Weights of a small mixture-of-experts language model, trained from scratch on English Wikipedia.
Training: a variant of SOAP for the experts, 5185 steps.
Below are experts of layer 2 (counted from 0) of a mixture-of-experts language model. Rows are named router (the router's row for the expert) and show model dimensions 0-191. Each number is 500 + 50 x the weight over its row's rms, rounded and kept within 0 to 999. Numbers have three digits each.
After each expert's rows: a language model's description of what the expert responds to. This comes from a sample of Wikipedia text that the model never trained on.

# expert 8
router:448564551450446541539447544478438435539478449549539542552452444494479517476459563475449482523500540482568443455476545573446452457561509540546550524544520574445527515552514436560522451508529474548473562452434438574573562434439525434527480429575432433532556568466561461429442530444546566444548485479513537570500538562444560544569449458447442447455435555436446541480459442556529490443548440559547540449502569477431529567441528443449544557441437437549571508544442449548447553453424542488470558472441433447569533573539438443561554567560554451505435475550442555447515531569562576517
What it handles: Table cells, closing brackets

# expert 7
router:480507524474477476502468494503464450464506501577532501512391421573398565404406553511457429552559550529511455455548510509437551420556522519520525457592496553481436583571437448529536494591531491513457586521461502533532480452464596435611504482553496465464600486468504414459415579421599517431507453489492511589489477470450554557544427516495468445465479500501469500444392354558470443539595516561527576487501554489477413541478488498471492575472496471532576506514493433557418504504445605480498629540487512477520562521554484505508570550537550480552450531466461529469440503534507522477
What it handles: Clause punctuation

# expert 3
router:439555560430434543507439549479442434574476437557565547553457479561471578444462533498459508548531532482533429481480563566419437458551438545536552456544551553427546479516475445582537488538473453524466515461417501561557563435452470451503501451578421433544558588531533452429448510466508552452565512494438513558512514559441570541557446439450433440474450548489452547503503460539471565420527432563555513484538561534415530550426517466454574559448453435505561451586448424565442517477430545519461527469459455469549542558495429431575526559578547436485443514526432561434529514551521567550
What it handles: Name word-piece suffixes

# expert 13
router:450563564451438565543427546473426436575478454560535547552468442523498532485458538450440483548510555468561439462495544554479446444548511547522550526555533564430513501552523470553492493526514482514512552444442462559581567426431522439539488462572445437542557564457554454438430531459523568446562491477506507569514549563424563545552453454427439447461445569445446554480475439569489544434535430570555534463529561502439549564441558450441551556425423442520567536537442451549436527451431549515459538472451460446557545551510478432559559555568572442535442478559436567463524575554553570510
What it handles: Capitalized initial words

# expert 4
router:448559557466438558535434556464434444551487436547548549568456444482485522471455563496450486526494544496571444438491555577444450426557497544548563513569555563436514518542519444553516442497519494525466554476445460558577553440428522446547493439567443437545558563459549440431437536431538548431560489470511521578527545559441559547548460460448451434465436568437448543483465428564521504442531447557557526448522557485445552562446537452459532565434437447519556506563435444530476553452433568485482541474458445463571544559561457443570555548553573431509446485563423562421521540564539562495
What it handles: Common function words

# expert 14
router:451566565453423563533438549470448437538473452553545558552459452501492519449464559476446479536510539482577434445500564555440446438560488556554557513539528579435521519549530440547488437508535479499461550466444455565567562448439526443552471439563453435550541553479552449417447521455548551447557499456504527562533533571444575551569447469452452438464444576433457540476483448559525512443556444569561531449518559488448531560447526440452545567433438439535567507554445455543447545453428571491468548464436457443569516561541442448582547570559566437511451461555432556447507525570547565526
What it handles: Quantifiers and scorelines

# expert 9
router:455569560457440560539429552468433431550479442553545556547448444487491519490450560488452475534498541475544438420492561562441458455556499536546553535563534557433516505543518436546508449507521470534480566449436452567571556440427515444549459431556425432542573542468546457436435543449553543439548483474513521561524535562432564548554460460437452448451437557429444541470478444574525505430542451555545544449521566496429547568446540443443541556450427450544546514571432448560458548452435569498455558473453459452555519565537467436566551569560548437522447471552432556451519544565558553509
What it handles: Table cell separators

# expert 15
router:452508508599456574500484538376455488466405406573538537549571503474484530563492530533473583504430471521539456522528533516466495486596492558541566561519586545458514562461533447550497548495540493505511526527483442532562536449440620445498435493489419481578485546569599500462505412512466593484582538524443572525521468574443605543525459429510417491391436581515492629566533469533530571454480488521538478430573524492472445539466589474423536536465424476477533529539463464457522440443490554497409467500503423455573532487446501434536498551540529489418462444548437518554563515517461498507
What it handles: Past-tense main verbs

# expert 1
router:449562572463442553536434557461443435539477453547544551557464430490477520476463569505448476516503552489572448447482559561450457464547492542553546517565528548437526534562517435559526439500527474528462540453445450572572559441431520430516464426567440446538558569457551452435429539441545552452541478466507520566511543559436565546560462475440431437459434561437438543462473445578530496432542453555571534452517548466441545572448524450462539559446424434532569504559434450548456555465428558484471541464447446452563528565541441442576560557560557435505448488548432566438518542561564544504
What it handles: Numbers and mid-word pieces

# expert 2
router:446564561454428555549436547459445434527471449544551534561459440501467521461458558475452478537515549485575455441475549561434455442551505539547549526555536563442526503551522430558518442510511483526485547453436468569559556434443509438542478424554435435533534560468557454423440534440542558451560485476497527569513535566443564549568456455442438448460449565446455554471470445566533498431548437553552541458499563476441540567431533447452551565432437438537575513548446451548449558458429558505465560470439444460562528561550449442554545573563561441518438496576441567452497543568556564522
What it handles: Articles and list dashes

# expert 6
router:452563567457439571552440544465436426541477439536553543558454448496480514476464564480452487524489548477577451460483562566449454442560502545541552528566512569448517505561522436564505456506522483527472554439433445566560569445438518435541462435561443439560563551472556455424434529439542571448552485464510527555515526542431582540552453464432451432467434562437454551471472435562530499438543438553555545450496557479436547554446527451456546564448430450560543519553449472561441527460431559484467555466450446456567531559540462441574557573558553450500450477555423573438518540560568564505
What it handles: Name-internal pieces, pronouns

# expert 12
router:439565567456446554540442544461430440552472428552544542558457456499473519487458553480444477534488543479571434452486556567434482444549495557541556523553532563447519518563521442550524435516517479516475558450447467561555567444441518437553484436560441431536548564480565452435438533438537556452555479452513536567519546552444577548546461466452441443455442579435448531465477444562529504424569431551555543456512548474442566556438531432452539561439433447543562508567438454550452539464437565498464535461442447461560519564543468448564567573567566445529447469555431567444515534569565557528
What it handles: Place nouns, coordinates

# expert 11
router:404548569385477587507478522423463442453518506507551616516526428448531502544406502487436424448429582472547482482537540544511404435602464507509538553573476544474493443533521414488459500544459493540468580426417488530539555482449471465494440379521468479541539550511498398470479584473484507440544434507552490568527577508460520567513493424468468467508471532426418534428451465541480462508575495548530528492488545548455562529471580417467488531488488478527532531526372467537505610452470517542498547399450518432565484504574524422527595532574536451426476504470477527492501493597536557469
What it handles: Line breaks and headings

# expert 0
router:445578562452439557540436545460442442551475453559549544563449458505470521486461550490456489526522546483575446435488562556440451433548500553546534513560550563442540511560512437555528453496511473541477536455441463563570567443442506440527486440570440448538558568469563463431439517437536553442559471449509529562517529539434570537556449449429445428443442554437442537479467447556523490431552432552558551455510565477450524558437517440433543560441432437549566493548447450552454551446433574486473536473445439448561538554519456432570546563569562423520445495540438567442518545567542561531
What it handles: Dates and numerals

# expert 5
router:449545562506452549470442563456430439568454434542533537558472460497489488477473574464463507535482567468574448484487544560469486438531527564546553531566522563436560477559529463591442445519588500499447551475437467552555558440438535445541447438536478437569543548449557457436445545453581555447555534482520516554535530561446563539562468459461427445475444557439470544478495446589538508454554448551555508458499542439435563553447526446440563538428438441544565574548448455523431528455412541485488543465462440423570533561549456441566561562548574460476456437536421550449529544573542565522
What it handles: Institutional and sports nouns

# expert 10
router:441561560450436559545446565454448428531474457559553540571455460483498514477453554486448469525498532503571456424482546556416445433557495554545558516570544573424508534547509452542517428509547487519470555469453454561557570445439507448552481448554449434542541560486577452440435508425543555454557477436535519553528537560433569537563453457445442458464443565428451536481474434570530500442549470550556544464519553460437551568433517439441531554441423447553565501552445469554448548449434558478471538481435446460567505556522442459565549566559565440504441472541433562424526535572552568513
What it handles: Time and periods